{"num_hidden_layers": 14, "n_experts": 128, "experts_per_token": 8, "hidden_act": "squared_relu", "normalize_top_k": true, "balance_loss": 0.00589, "balance_bias": false, "n_groups": 8, "init_std_router": 0.0318, "lr_router": 0.000381, "vocab_size": 8427, "tie_word_embeddings": false, "learning_rate": 0.0045, "train_tokens": 301500000, "dataset": "wikipedia_en"}
Below are experts of layer 11 (counted from 0) of a mixture-of-experts language model. Rows are named router (the router's row for the expert), up (a neuron's input weights, with its number) and show model dimensions 0-159. Each number is 500 + 25 x the weight over its row's rms, rounded and kept within 0 to 999. Numbers have three digits each.
Before each expert's rows: a language model's description of what the expert responds to. This comes from a sample of Wikipedia text that the model never trained on.

# expert 27
Description: Digit groups inside large numbers, dates and table figures, such as vote counts (331,720), days in dates, and 19th-century years.
router:539507495548497485486501503454506519495483457457479474441506508500519465478511524494497503499534527486480467479497517548504504526508509493511449529532503505447536495447477501535482521477541507517522532504516492517525464534440503525463507507529509486471476465474499530490519465529556491472509468488473511489523510506510476486532479519507492526508500516504524503489548482511508514529452509505514492498530505534477503547481493452475528500522527525569495506472476494541517530511528489
up0:470520528537481478542501472443497488496500485503485514465484519446478461514496479518548480536532513476495487516498524520472492462488518508472481504481469501495482467508502505497495520482533508488530514474493496506494502526460492475511523557498518497503515526465539498490470483539486532492576485432483489498505510544474518474473483496514512525507515508472532508474523529566475508544471511517481535490524458505488480471502481528506497555549497539506509480521473517513469458492487482
up1:525532508560537461499480488528489509517519497514515500525483477525527459487539523461529498506479500488526494500512518511493513461517502440526454492503465456478511483492481479558489495484490482517538489458474494529504462469482463493485496512513482484479470496532487479527555510488499464491497466489509497453506488522505492485518504525497476512540469515509506501520534479462527535487503479482480480456443539483507519491541523519460495499485513526515511547513477519575545498526495527
up2:484482536517490473533466480474509462511511491519487525506444534509480496501548534456544462499485525540470514508500472510488506503498538468507496484496525509468474486479469495549517525527521519513493497468559478481539492498485502492474479468490472494468530524507503551477495557464501500505509473476504470473511524530522528565495518533509524503499505472456538462497502497526504540527472470483506510475494487523435492478512459521465513540483516535490507503476506481528524478485500479
up3:501510478544497495517497500510501430465496535463500486508480483509490485503503473451514520526550436514517482526469479515505516521527527470503453580540485494492514461505479495533501479467505448495449468478496517505524507488507505487467483486529475484491487474495491505537498466495509522484481490488515558507518525473467495510510502485501510544509502492480485499480493509496534508530495547473509475507458482575511534516524501516524513512468529535441486508513524525526511522523481481
up4:530469486469515479494490490530486510511513472495519486533472527512533500453495492480538497554504510498484502492545488489502494464539538504491500532531483520495529516485487532493519486493479480515495455491501463525529502539486529503454463543489457457519507458503496524515532443494540524546477484467501470492519511532503524497491472495528518492486475491482457490491503504527504503508495550473465530481532508571462501503494470474493507521422507489496483547525493538506485522477471484
up5:533496465459535514510474493485514494491502486484512520465481492485564451530481509491515500543511524481502491551526502522476495446497496486500459491453507520501477481494452499502457532496514521490486463523539468489495532529553522466488477519540510534515496505529500500497581504508507461484533454506534454471502470504497530533542501497506514505529524507476519511504533478505523487501512513496477518525489492514448473501501495513484467570473485459506489480477472489494488469501521520
up6:439504500545500478507534475541532522525478504525531520505502499513497471507500491484494466453543484489443498524519514478504487520500479468499496482486448481469491461458493504535478493495518506517536433479499521507478486517490492512445483547500501490444519523480493512490498505506493500529506496481507494483536524537525485452523477488492527528527501466530471495524503445494544501447511503468484517510490485484497536505517501513493521500528509511515474543490537502576545512466508530
up7:467504523510509489524491494477511455496487519475452533489482540517482473508490470468546479502509506449484450506475461536504466503526502518468513483495459488454507463519488549526531544532508553507492521482522503484511526507503524518479469473512477495482511498498528514500522483466499512495556500457501490546533484540469531500486464483536456526543507495541507489532528505559429507523495507483473551494498491506476506463501494506495513494509480479512527530477501464492496484512494518
up8:516533511527474499509507498573481520542477487443495447493462484520498455534484478522526514514492499473499510505486522504503492499483500479492493445515506509478501443465531487543509484439529484517516516513484505478471502506507506543485520534520579499494507474472454539484514530509481454481469507482493511450511478538481514483549489543514509526499499466558502466498540478494514510494493495558501458468485495504486510502512508512515475498478518530506475500521482483522489501504508530
up9:501501454461486476464497501497499524520500500507511530518466496455522524479502479479476532500514471500478503470494518477490542519482533478497481512541498510446518480478485493501492527517525481467472499519477489518536509510516530505469460524462524436530501490486543497527563453541511500458477505456508505500509512531517521541511511498553517516502460455490454475524545489473488511529470477507477527490517431563475508500496508491497511503506506530550532504482489524496498500507491522
up10:489485487495490515477493500439497495501474501534524555515483537476524501490515485516481543482513518498539481494512512523460487510479520490480477532540504452490467441514514458536489497458523509512508515505476472490503498509504531484580523505471473466469526521498500505454486492524441480525487541481512502475518509521535478489457493453538484509510498522481481450497500474544480494533488472475454498478540524509506520520521486525494542527488538512495520466497511529509534495539492488
up11:509521464572482478483526545463541484492502467522463485509493509461515484496506430503508505516505517469478502511485507521490491461524497475481472517503466509460486488460471485499527487498507472555517542490500501532513508558506527525502504502546482525477524468538490511475499496488512504502471483486503513510544530464519524516489507536471507525523483507498503516466486482497524512449490488528485491416532531495528480511532520504466445496511484531518483485517456497544529475493503518
up12:520499506490519495453469450525511487505515541511489489506528501527476464453505517491572497523493513489507492463505484492483454493492536497508504477531490493521526519511459540563454494508531497524504520499515492504508487490488435510503498516538467471443507537493507476506540521438504483478546453514536522481489543497509513509534495541505492480471513482485456509497529497486546508522498470505505512490501521496505458517507492468468469522458544503507497512479513477545513462517474479
up13:462492509519463504496488520503480513516538476500531485505486518457535502495510470439479508531522517507506512507499489501497452505526528477482462576489541480496457520485491494514514514508517470539510431489512469503493517495518478479494451477494480456501457525510540489512496494501510484493434471480511486472530470509458471500517545489506498485489487510489512512520484517517545481493533480483524505515516452510501509485473510506546489497510576539557517496478499546508544515507490517
up14:492548450506462464503534500497505495500496488470493505482503481520515499533519495470485514512549516464479538476556483512524492534517513500492485486494461480483511516502562511564465493488478529530538558466491496478454494519535484503477485531484490514508468487502518515501496507500524431508464491485497485500489526513519493489547493533472498526525541497468486517533525486484511492507499494461487478465459483507478524503490471523521516531486492472491515497423488518567494464496529507
up15:491551489512479548529527495470492476481498520504513476446519488536509441505442483524533484520510524497501467527528510506481493472491512478475449505513507526493529541486509533529504523503541480521439532492531493495521477520491504470479481502555486518477447485495498493513494466512495471490519440481506460492541537532498523486517501478519529555481482463487483492478487501511496527489504459506524478485544535576481478499496478483493527512472483491527505496511506501508514525457494492
up16:529493502541487461502488489489468436500451520541490540453513500484506510515553538487550487467491507513496503495530469499528541509487481461467532512474481495511496437502537501522471520529547502530470537491488492511518439521495508518496479514513514489526460496486512443492501494500460494508453534488476488533510513503505489516551512465507488518453507498537490476507515485487497454504462511523502523495531489502483507487555513546501492480532494517492476499507508497531524511451462511
up17:475501507551487502483553502510450499527467525492487503481496508452523389514480477485513528522497510514488456520520494485503531511514485462458490501460462473502530499524514506490502501496507458531490516464496520521479469527479516501499517476492554538493490482477508479479528472536469486544524467515530515499499551513502531500511512495532484535479482499483503518490495489499489517473497483522518513511461468530473477485526441478524509531496511547477510498510498462517556529525513490
up18:490478523520493458483506502501497518535486511486510514509487503506482507482481481517491512508498467552526510485519436467474509482521558479475489473518496494466521458480555504518520553474537529483495487477563494515479518513559520496518534458467483435466479497499524508503479472521535457503501519489555495470518508460486544505516472524517519488519493513471471468490509499471503543486516476480533501479523510526455496468484508502508533471526519470511527501498480474491502484550538476
up19:514500438458470507476480478484497497478480502502523507494515474521538462491468506501520527487532521490559495526485539477526475489514517495499500529523444513517504516512511550497488532485546512484478445486504562493497495526482464512477484508520499514491468479505520536474561522498495506486517467499465461477553502481485482466524480496507506493501474495503512510537563503524498522498509498455517518473489518510502516500486475488450475519556468477523520485519468522440537508463531496
up20:491540468553546482539507490496518459483531516525472484460506459501494529487507527482478507521491481484491453494487532497510501518482536411528544487498478557493516521445466487520506495524487453494497496493480492521491489495519530485466477490517496572494473503544496492473485466514536483500506450525536512509486514477512496465506509512492522510513486542518496501492489509488556474490511567555522519506504466507533484500513491496486484489518484507466484497492466482519486473477518517
up21:517508511509498517540462542513459499505460541476463506497516525457509471489433515492525506528463504484519520494465499466466499462507521509531499527494511473481466458504494496532480483510508531506501505535505483499533511522508474525513521512513464499477499520510503484490490535511461527486478507489457497479445509488496488516490500492533493542524473525498456499477535490468568496539454500472476454496540510521534541528505472479526506510492546540456540471498491504485481481531539516
up22:510506486503469521515543518450480473524516470501486522476509473472531485529546497508487484507513536502486521508498494523518513470487505499464462521463528509513497500455506541513498507496487533534476510466505540497486475520495520498484534489505461499483486512528479513517496566482467508487459498504494526495491439453472490555472504467500448528515505481479539493497517500527471531504515433498524493460515486499499481485450515508492493506530510510531472478520479594535500507513488543
up23:505510469496505484505477531509508521485507517482522494495508432524483462553454540463551507514547514494484449557489487475510483515492494488491483493481499521495502480522506505509516497505490501523510476500467516498521537528461466522434485501559487481495462470494487536492500536518539537464468515467546489488518492495534503485501528485532480504530520489509517505467491521450507515489508477493524524466469545553523497520505469533493504529496469498460472522452475513512489525497459499
up24:510520533493481490481473486447480505489506496476529504477511476497438502507499530522525509483492503502496477475523483478495496535520529519466481523508473468493482532511475490555543476457578498486531472502539526494558495541482472492455520491521466447506475514491477538519495537537526502512495541472547476509535502448506502481484513540486538499505442535455517501485498485464495520517477482504523530507486523531498470506488473541527507535476487494479491501502469509491500509496495481
up25:470527478475452493496517496471527496497494472501488505502514469501514448493529512516527499495519486516492465487482483477557536494487538494447540549487530516507497473476529519476497518490503493513496495477462491518508454527505513480431483502494481513561489489490480473537495476489502521461492491505530443515494522545523486496489460557563489475516495465489530510495478478521500466452547518482501494494496512506549521457490535512518493504517525538522525509508541503501495517444507510
up26:430496491504544477508476495507453515522524512490509463472496518494531479494536515489504500515474517462521462454515474491505477500483487503513489488490476487495526520523521492549448533522541524503550492462502527503500490481503463524469477533514524481542458526534480516517535514494518475466528509519499478464546472530528530510463480524514498495492533481502480542497516462543535511514471460515466502506464491485496523509516433522505509510501533503505481465500459484546505476516461489
up27:444525490557501509500524493429490476526554494494484521462509540473497511501508452514479566508514500486532517491506533492516487471468479504494504501549514470510510474472453462571509498462490511496493511518477547469490482530497494555453502470509450504489513490500446473444492503531472473468499508470540477526531496510525477518491501519488513479512489512524527485511514496524517487475506474498465520495535529552506492534501484488517479481514499488511523487512528493522511498497512485

# expert 16
Description: Function words and quantifiers like the, of, some, several, many, and period or region adjectives such as Early, Later, Northern.
router:476548518481469495502499492548492518475504469466513506502467451479531491465496479525457490472477522480477496529518521465518491496478528516514528487472484488485455508508501542468495580478500487488479474471469465465486479517521485483486496504475510494547505488480514544464490489518530516466478467482478483484494491545552488465525480500518482504467542517475500463550479482485541511463526520553448496497507493490515510458531479510523515517517493523546519528529514507506517526526508486
up0:488524499498479532485486520498488496512444469445503526513488553505508528494489512467543500495510519475499506507473542496480485527493520519530521499514502488493480472495539522484540528499545522519472500478504518497478478479509473477516458514472474489513532489543499485551460493492502525509517461495499468510519455494436500515534446476513493554519505482484529502473502483461481488497523506515515491525472538472463497514551492472526494511510469539521520491472526447495476524569456509
up1:484551465494498493497517476525505492497482480517478510500543523474522522513492520515513481470482540478493486471500524489483462494542539469524493525468496499492469510504506509478547528516504494478542492500516471505505531523493491512529513489448424513500529472498504485466483523501522457530498485463493459443471503497519501488436514488491487476474517489472439518517526526512483489506515527493507499509506483485500492532488499539505554428501540546538518472514484534490504508564514526
up2:510502477485472521507492466487459510499498506477572502504529484502543536494455463483473487476476474465468540519510475471487487495519526461543517514489509495535514513487499489457547458442478506536487492499488495489537507487475519476496498529482508495497512514547546517519492510488510577474509509468470486494465482536500510481448507499537536526510530484507505483510542481481517489505474520499445501456504476503497494482518490531476505462570499527487514525504548518505500491523505511
up3:531529497528476474523540512514520480510489460481524492504478489536531494476487496513492511490492442516553531468507542473504495513513534432468515497492439480491515506479457505500493512534498520491460443464483510491451519527489487463473510480513470520515531502525499541508496492533501501511497514463442555487536548523517459510480508490482551484497472506510489536530483469445531504476488537515492524494482490480498495457506537515514499456516503501523488523503522503488509500507518531
up4:493498490491480503512501521464478481508479515464531524502475488491455486544469548545490474497501483530496511547511485527505548473481507494498535549502463510482499510451469510523482505519461495525497458488443512447483482501515515484490491495516495517522502500478557504519472521529481515485488486480513449512513518545464471503520507486531492497511519538472542479515463481489487488445497502555492495481533514500471485545530506562499494534527473539488481485455534510472504484490539516
up5:478464515494500457506503494499496458547491499518565530493534477499513453496506524480510521481488445507476536528491491511496492509551516498508488526505474513471481496519493567471495490501507528497466497477509534501518491516541510524448522469514463511477439492508548527540551525545534559496473466462462474498495511488495493503481508463521499508500460462466506461503504480529512502505487499498484489474507498535512504466477473513476511491533510546462539475475507479528502516509515504
up6:514514526520546493509459505524519517453484502507489504515465513477520471484476504491505480505502483470541444531531465478503491495521483490516545496502484531472483527516513527492450550507515490483469492512509511465503538516563538465538480513472443461536495518496515536498462450456495528480513525466506502493476470540462509498513466539510519493497488495504494499508530484497508514499489517524513474474515478459472483476502509481541487519536537453493536538496462537494475486519493541
up7:493545478513502511517481513497544492500502457494523546530465466500519490505498506506479497473468503519520557474515457499482478489522535503504530502432481456547482499473514553499462528508513486530481510534436483496473448506516467495522523479537489504541482481526476504492523518512531510504516479518514527544502443512468489499533485467506518496488533465490484498510491475472479517526521476527479491493524469512508478473492514457470507511522442493538548524486527505528524470509483490
up8:518556511503538503446496495534493496528531462481486526499492459470506447512499443483482505512444473472474513516494503501481451494479474530490512508511502510517489519513493498520488471491498488467465489533482531499528515501473504470546539496473479490508515507512503484501507554511536477485457495464473512476533440455483467534502475478508531533498548497510539505494486518478501533526517492552483504455519474486482529524504511564470497497498524521508507526542501515535491495494484543
up9:456495519521487526509455497467484480527516536518536497452477477490526503497481517552490448503503513513491527512504494506504517506495490467514517489486464506513455535504428519512490534525510487489543466474470478492476530490500533527507484450509485519557505492519493507512540500462491519506503516502485505473501534533524532481494492513440495503522507515449480500517479415505492485446486499478495525548532494468509523488544508467497531509512525494525475549500496534485481480479517514
up10:447504546543460481480476472529462506516528463513507496497519483480522502575477502491462491547541541509495514510542476473481523473523478510497485505499466500494503476452472523491503501452541481478526546502461502467519516478518493491528520464488501465515519498514529518473565505513533496467504470489509484474525521498520512545482541516530464518488514520518483471503530518470518482539488550484474499494507504520502474457514493527464507505518470479504499472458507519479459503510501492
up11:477484466525520489497488533508493507496438466507551500538493505461509490521532489481497467453451528497505495559531495486457501512455495502472517503491479517491462492478500509517512525466512484474471467478517518523477517516514530523514502495509491496552497499502493506457537516511453554543496518474500496499506541501511477499502478487504476532490516512515498468574482548496496516458522493471491524483453510490535490467498521482515505511494473580529487467518477531517483466537492498
up12:474544494441556555480522519490476451484534474506444518510434499520552497462512495471466469482500490493518493518486505515489473478492554543520512530487506524495500536509493489527485492469468518476499484502465529473512485543511448487496495475520481489492514479459512499532542505466545510496501477470529501484487479468519538454514485507479495478533455512516462507550498512508475487505534496521494534506506471540521518512544495513528462500512506511481514517509535486492503488487511509
up13:478538482487525527501548505480463530477526552492441497534502496502541483479471504486503490471494486495533483549501489526485515508540519481486529499489484473496502487512518505504485512509444479493528492498527483449497476508529487528507512543522505510510481444484495506457515491455447490497472479493526480534517527500498562512458524533453474489490529499519478499464502513474497469498543592524518529514524452501489508472538469488502501485483510499531518475493480493501510513475522493
up14:558510513510449468510471494482511495547464522496479502531501501470515525530495474488494508498504512515480492526521506454463481480521513504472527511495510504489511471517497500475489541509509481454486495509509462512490518534507481458533499569468506506542461506484501536468507506514502480512519530474490531489523503539483487466491485493528490523531501479517473513499512474512535452507504495485493477482441523506524477481491512517536526535448466448518467554565489487523516498529431495
up15:454473491509481512503500470513524488548512503505424524502505479526557507519505517516512485505489517497503519471541487547500485483547456485470482498484470506492484529489491517472497497495535502536493508462530491518503479517507499550533475477511531509463493526506508542479485484560490470505507473471486492519492543497503491508456518493484462524555468453554505479526530499460519503455495495491433496508487513468485495471462516517515474520496503506508547495521485486510519539476456530
up16:483494496471495480563550503485474490507474470526522521495475477481520497486515521477473508504465469511504472490522497496526463486490502480516464518464478452499496466505524544515539524539519517543500463496500470453504479547539516537509506492496527538496460460530494494460488476523513515506530498512466518540538461524522528464522491434532523465502483495527463482523498491478509506522502482568510526488463489496519538497485473475501519471503456501489484535474514521518529482512518497
up17:468506535481508505523491460481474446544510476492501530538500489487494501474499527464506494512483519494473528513506502475468507525516508481477503525475476500471516493512512519434492502462543498507491505448472502504509512550485522476520481554443525474533536484497461484468538513495525528479515472506466471530565461511499520499512439502501540548524530493533508494533492520511496487462480487517512503469521469490504497507496488531477512505496503518557512516496495525500555480472454472
up18:441505529489498474495526529452497483498486476470518526522478508504482501459479518492481522498512515524476479529500483492514568481462531526500534529503530490522451481530486495515463546538532518518523530474450491500479487493547521424475519514525517511506505483501461546478521482477493530505534515483533518475516498497509497464484520511500526521502499508484551455478515471531492512455526487489495515469488463501482511451510525493516454492512448500500539488522498541475479479504507508
up19:502499542492539513503453502460478462510533530510485485487511508508488528512448523526452500493512501500488517508524445511475483509457467518511520545510496468517484501509505515529504539466486504481536453482506500426499495518533506501500499473472470499493524506497468510506494514513543527482473504472531494480539472541507451469491488540486502525477486496507500450486509538479523548470479482493474500533508481517482503473558535503480477508496487496494526476550522532524481452525544539
up20:504536500490451474560499442488480497491514485512482534505481469474524515516494502461477517496465492448478501476461505479478440457493516502483474496466498515533519503502488516504537506502516445514457494511484535513523520540487492486518516492539501494494481508496508554476530490521498516480504537501492485511522497459518511504547544551531512442513494451500469505476502535478515498496505471516468492491567501519519498527490483496481523441510506528540536500497485492562504498506504511
up21:468499513519501514459480484511468503525503506482461486478518440504533470460512493495483494482483539549506506503524513503534509534513544484501529481443443515521497492503494509503517500478531509510488497512484531537477488497528492486517479472519493484477503504541535479513487520501523521487514496464478492506491498479470514483513473453507462530460505567519482462524452470508506546516493530521505509519505493561515486502525452496506482511568482549515500498483453489547499444522489477
up22:448519474521479473476491532520501536457508525514543520506513501530503509555536504490476516492490474501533496518505503540517470496519497532551517467499440478545490445507510520478468522536509472461457526509429525515532497511475485486462462495512505497457482513506490469466485466526508519509503526467524536469488493548501530497509528498474492519505482503489485499531494480497543525474491533522453519450477537468529515532472493517525498495492512479506486492469517481491468498516505501
up23:504515527498488503505474560496477505472508463507524485499487490555537450504483499521478469496484528515495479539580481480493555510486475481530507515524504502491519506518502473507486549500485501541505499479529479503536481508518484466514441482481459528552504499548498488445496483464557500503513469502476502534555476490482464479526519474478467526510495512470504516519492493496472525510489510491509525498479498486482536483487495527497473481521472497538452483476504525504485504474559465
up24:461532474484486460519529525513516485507493488455485487453489471516522475538486495519534518497492538534476463506547463523513486512492486489453505514501464525514502475504510538497485496507509438446503469484490523563475508528534503441532521471484484491499497507477517501461534515523562482475498473492474530501453511508513479478511530481496501544506503506495499476500479484511523523452490506475507552522549492496528459536501465505532503503484478499491518512548481545489499532511482508
up25:518487487508495504481465523495478506488482507529519468494507524535504504490496489517453496497501511485433507486503500443502528499498479510544510507460464495525527551485536480490511537483511494468498478483513496523487503502470551500489457562483486511553477468476471502524491498497530469515489492487563443505474502513486509465486504463493512485472537485482488475523462504503543461501506545514470509516525496537491509487494515541506483534512495541504517485525524593489488520493449504
up26:484517504484535489520477509478527494482471489532522520530511496471503522480483474507512485478488519482496526490507514524550564489545482511522473463452466507507485478482522479464493500466554436529463470485515517487439487522506500516548483531447521548536489470498505505433519495492532496493512530516503483468511502495490491488550524496516491546477519459510508466537512489474505525465502471485485509484497507473511525494502473492565476492493510504497474552485481540504518511507525500
up27:489460499493533465502519494462471529512509480578454521499495477490509518515497459549526487481453489501540487497514514497482525489520507497520553530493478533509478485481517509504517519504491486502484503459505446470508461522482502505573513487535523490544463461516497512462534495489459500526513497480492541537524507441511474492491538536484505493502527501479483505528501486488519501494460517476489493488527452496525535471532509510530506483477508439496476528480497543528484510475499478

# expert 54
Description: First words of multiword names after pipes or line breaks in chart and sports tables, such as New Zealand, Super League, plus heading markers.
router:476493550519502460535478493541518514481533515470492461520476486492499537472468502495517474484562514492479490500503538483517520466508502520516513515484521490513501485461485494525528514458473505504453445458516468503452477510509486506508496505521509479489483476462515540485481478491538544475523506512531506475479495515526489541544493508532500529482503536451520474515473504516537507486517528534537510520493519490554521450525489503494532511452516546503509516518455479468543497541506525
up0:485467490507542496503454426491493509510488474484514510547482518511555506478517511510523517505502501489500521499492503504494482491491543491503527536476485511546481518472463517503564498511521476527514519489516503457434506505519492485488511498458510481490501509542495482494502515472513493525473467542520520501481497487493512473504519491527478552504526454519478465510520478511566498496508519518501487442509480523483504470490470450489515532439511511572464518483456533473480494516522496
up1:479490489509528468535500478538542514506466591505516475526466478468525457522505523511472497539514506514503487487520511501472516521457523458503506458493504493530465490518485475523532529478448526520474449513494506521462513528502529477482479548520493491509465492520523539484496494541485515484486508488562468508513484483461510527514484519529497540496459520466531529462493492514450519483460500466522520505470476493507477527503487517469522464493480496502525502481461518482534512498512507
up2:493530468528508484549462483461509521480498513483488483462496512465478489491449517532501508476456513471514512471515494499496517525468480523516495537485479518521524518477547498561469506487455498453477481495483474512485519509477533494500491492564434506471440517490460508487481491525495468496505558548518517500503537524498480518496515498508522535495521472476516523512511502490478480558555475516513499460505548499494529476517511498514494523462523519484505512535477514479516475468496522
up3:493507534573528488487475556514516505495503473509471512502507491550531508489504471464490475486514529523463478486518490481537565468544493469539488521497488484480511507470481535511481523458491503546473446482477487528506507495514465548525484490466524478482509506510533513502485476511536539464515497471518472522503531509462512479508514507454504522495495496463496468518495491459551522520493510497513466496494488494506476486516482492511527521460516523524543465497486464476538502482433512
up4:514535473564518515512495532503515499480474507540522466546488529494489553485479465522479479487490446499481498445528482469516549495540507498489504504485477488501476493472496475491514483487461446471499474535444457496497521503498525505494484497492502455474542520464492513512485473504492507480510521441519481496517541505495523505498537508539502467547498488502523531506483497448524502495530483540476475486521477448500512520526533528514481540525524474484536542500506493503494485539487516
up5:479508503499484485557490442486502494472508473524492468516486475508510530488489518501515494499461503536510491568482483512498546483520500504520520536458525505503483532505487521491513519534480503474468481476508463496518498504486489479483490480515495492516482493465473484486564466501512521454515436448516529508508526538495481486497547498544516529525469499523510480482502490474514503519479513531498534526513509560467438502501521495513516501490447491487510540514456500484532484554439500
up6:474512507477525474531472496457556482488487485452490503522477472458487541502455477435488480512470485520449534515500498529496511488531531476459527534497517515539454538524475481499525501489471487449484489527504483572462479491525507507526489482543508495485497469489535468538505507516521482534511523477505512453516495548491509500515537525526541481494492513501507468501516489509495530455505498477529498505493476515477491497492526490473522530464490511548515503534471489519517467493520523
up7:481463478481488481534501484451470501535492504478528474502446527489495510491510532545495505505486461455515502463526511422481492510492490462498500531503538477480526484536507533540500524527530478488479498466474470485480492537538492509478516494527492491515539493462473496458506451530539494543470452499513540530526485498496512496524480505516529495503503538512508499513518489521524493504513497480546465499448523547514519515536510494460500536498498462474520502527530459510528477487477497
up8:484459524511511457494486499447505475511498471513494521546493474461497546508491434481532467497450490507500529530517495455507530504495525535492546522499487481488493513441477535494497507473525502482456513515524498499487499500467522530524470526512477491519472497515518544501535523511503523509509519465491454503483538496480435508500481488489532520510472472479522474535497478472512533504509518498524545476507501486519502450516475472484490565495534521489481499513536542537530474480478516
up9:532518551508509487501510508512470475502494493481524484499497500534510485510468503482504510473508491489515521500490463484499497476487503430531553553502513473468490507509460526529489541468477504494522464491490488520507539470525531501523499458489444440505519449480533504524512539489489505497487493476539507491487526555450506523473501499530505511485548530484481491526485469528517475509459514535519522474497495478482541504478495526524487543507496495494500486465505481469536424537492531
up10:503521491519514465551499524469520500493465494470498475529448457502482520504527498514540507478512507525505468486500483496514478485496521501501564481509509496515460508477512467522482507464487502506504472518488484505472516544482471573461512513517454459502473490447486518527510485487462512477508495515499486546492498459503518503478497504488503501474499484468513514527521523503521548531474503552498538465502542523491456520484501512482533546538515481488481491454542482496547458525544469
up11:521479529513472457515483540485526458482461458493532470473512516514509498467460527465523560521530497485471471486523487529519531452496558510501483520551540486517498504510521477497496512488502529500453521547503496483532518466561461510532484488490467539513504487505532510478516480490515505495530469512504475505495490477484439515475479534427529499511499492457528501510503464504491479455474503498530514473536498503499480497468480521519502516497501517460490492500494524511534496532512514
up12:452474484516483454462471488491488528487504526486519476503494483499425470501494501500468467498460495508489515529527494520476506505520509472514489542495531524544523499481550509512529514488499516488482478516483465456532499516518588497502504495530476483512469474520480500486511490444506523494491511491515529486496518487509554481468481492534486511504479538477503455497534460523510485524511522464522500544474484530503561485550528497460515524500501485476491495482462542529495499533476532
up13:473563474537494520485517541483509501518537542546494484514492489522522519511497468459491467500525517536486527525525519458514502474487473462543543473500462490463496509514481498495517489508483469483478444476496510485493493524479513502527457464512499480493534509511488509503477512502506508511523501454538447507506489510482498481514472473485509533499514526516448485561472537498535485486515498543458552489498492474494476507501460474507483498455530542528510529458519552483493477517482513
up14:475525521510519461493530444452507489499511481509518483494476484493469546489468476480511521475493517478512478519502508534435561490486470519539488507456479474518480461503490484499499481469512515489513525457482503557501508540526508484508456468528501496536517478490526509483525473506533526479503543457478549503522487489468548461551528513520476500500504509461509476501503460535495501473527513471511491482512518492541492509485482479483459516492523531510545524543513490500516486512546489
up15:531542492485473488475519511505488490516519515500458476489536476505515499522497493496514470508509511497518435509524501528481489487507511473510533531480490456472495503516465471481488497538494496507491483465515557519511482478467506495552528563503439565496514520510484488502547474485520454527522452468517521478499505459482446471490526533480478504462521483492496469476503530524483520491473513508515483536546487548528491515513486518508528488481439499500509514554518501534475485491489498
up16:481458487515559527504486486478513465479527451489477478508509498498470510516506461484489517531511511469529481499504523503504484465487487503502516475453486486532565534504496510550522465482483502415485467502515507492463549477535536526509487474556493493456526499506526519493545464529541507517501494552486519467536491503483484507491487475515531512523481485531491467503523481509523466469492538508516502471503495504518491459531480487480480502512516500521509521521513473489541476474463544
up17:500505522479482507531520455476502448541523492469514524527502520511538499472475518444477513545508501508515512496504492469501479488503507529513471526452481532482497469413487507524488477527511522520509514484473504457459513490482485505539515523506492484490483492441542493455531530530512458529479531499534553492515464482516487510484511520508535487469532523530514496494491520498524468471460480532485502491523488455489489460500518505506506481467520492515491545546523473531540482509489510
up18:488473558546502510520508482489485485491498488472476561513469494522546489500508510514481496485502554504504481467445497517458481498492525462483535529490447501527514487560500480488512482466491520449528492463518499504490529496494491524476468524522484467505459472473515548496531522511527480463496501517497452502517481475492492510508528540437516483506510511465525536487495492487509484473488509491504539492481501511502502513500557516489501561461500480530508514497469453525519496543542509
up19:495528488510507523515456475517526477501467549470491474508491513525500545513490488491509506497504495477508509519536497477501497488499518515487446535468487512493500450512478495544500515515466471501547503464503489496463444495500446503455477511494508499527541518501525546497524454506504506493495493486527498501520469492488541478531529529535496501512483479520571463473502516457486505535450521545489462489515476497474506497554509533483470535471527490465504533479509535461458493501533527
up20:485501501541511459525467498467503513527509515511482489481499494440529523512549502493477491473531483462518480494474536510469525499481499511468508512507459539508476468512501539531497521500493529483542461476520500466481474461484515472492479515549491525518473476486528573515497488522456483506518512474512517455542454533501453486471487532494510501532520531466521461468505531500542539446510468472512497508481494525537508496524493482512506548476515507493524486484495524490478468528513516
up21:489494476549525489530503463469483529501505472463511521494537506492474510455507498528491509484488492510463504496532502504476505489506524539498438580519483499503499530504513514495521497507505551482487466495518492501498546503542525530463431518490493504490462469487504477488514496489488472497489492486529505484500473476478518524535494434560517521506518507494470420503466482502506533470506490509514475462523507504470531531503503474529543470493480530492524526509465530511468501533536500
up22:482486513539492519560483530486505486487492523487489479473496537485487497561488506469490533495506508509515468515527495487518496479502484501504481550510516531502483520485542434543476482493503517540491513467484519514508457474544522488491509531502509539546465475501512480490520491552467487489546452518503529504475443489441488482540526482507506523507501508476537528484498477501512509530448475513506495489494456514517516479502427508490500464472483518497470505490469499478551507537507486
up23:498492493480554493508545488508473508499470482513473476484455546571496511491507493524535505508522503511456492453576507479544519448487448487495549533496462490502533508489504496513500511514521491467507487463539484522528518475513498546522483495519482533512482481501554548507513443499571500514480496470491454509467537499500494466485517475485504510498478513491497528530530482458515482517471503504470504478487504493495494490501464492483524504498533496502479446523490487489520511491483510
up24:463508496495530508482489501484494480523477526491520518505460488518482531495495526494475507509536454497510509506488504477546490512527495483531495521516472553520491533520547488490493485527492494494497439517496509483487545518445485487540485500485512507516536465496513516485563491528472523457512489472487515519524456488519477481523460485473481477517492492519481499503492521500561482506500493553489483482487470474457504511505465523489465486467543475463562536493461500524508466542484570
up25:479522518540522489536484510489496489484496525473478505499500501533520464476475480516494455491462479496469473494513509468502469499489515512538565467485456527534532472520490499526534522455448501518464435485478488504503504498487496513466489516545461512489500462469486538493494481505504485518535529558500492513516520514535490511537533486541519483504530486514529519508554454508539527508510492472521529550502452512480499475507495461511499501455498538453512478496465484500504477504507524
up26:545500505527486468494498465521520504537553504520483550529473473500524513481462538550507467534491511489511477511507471506483528442503516463510508539489525510475504482485498536512487527507516518495485488440518524555469472504504526483497474496517493480506517514495530524515463478522485506547500490489488491496497470452464531495496490492543512484516559534503486494503467505500497517510477524509485514523536458495520500480482478506515527461452474519489525481432463492489498481430494530
up27:453514504543490482456521516524560529514511485477522472506548452555487529480500491489513523515517478505495509490491448499513488503508518510526535443461490486525538467498494517526492482495457521495513533497448480482515471494497481468460503524482502495468514470495468497502478520500548510483496518509515524504538439494525524529504476492504521539514522454548490469462482479508557514460508542519508481459493520505485505500482457536524466506510505475474521513500496510533462511517488499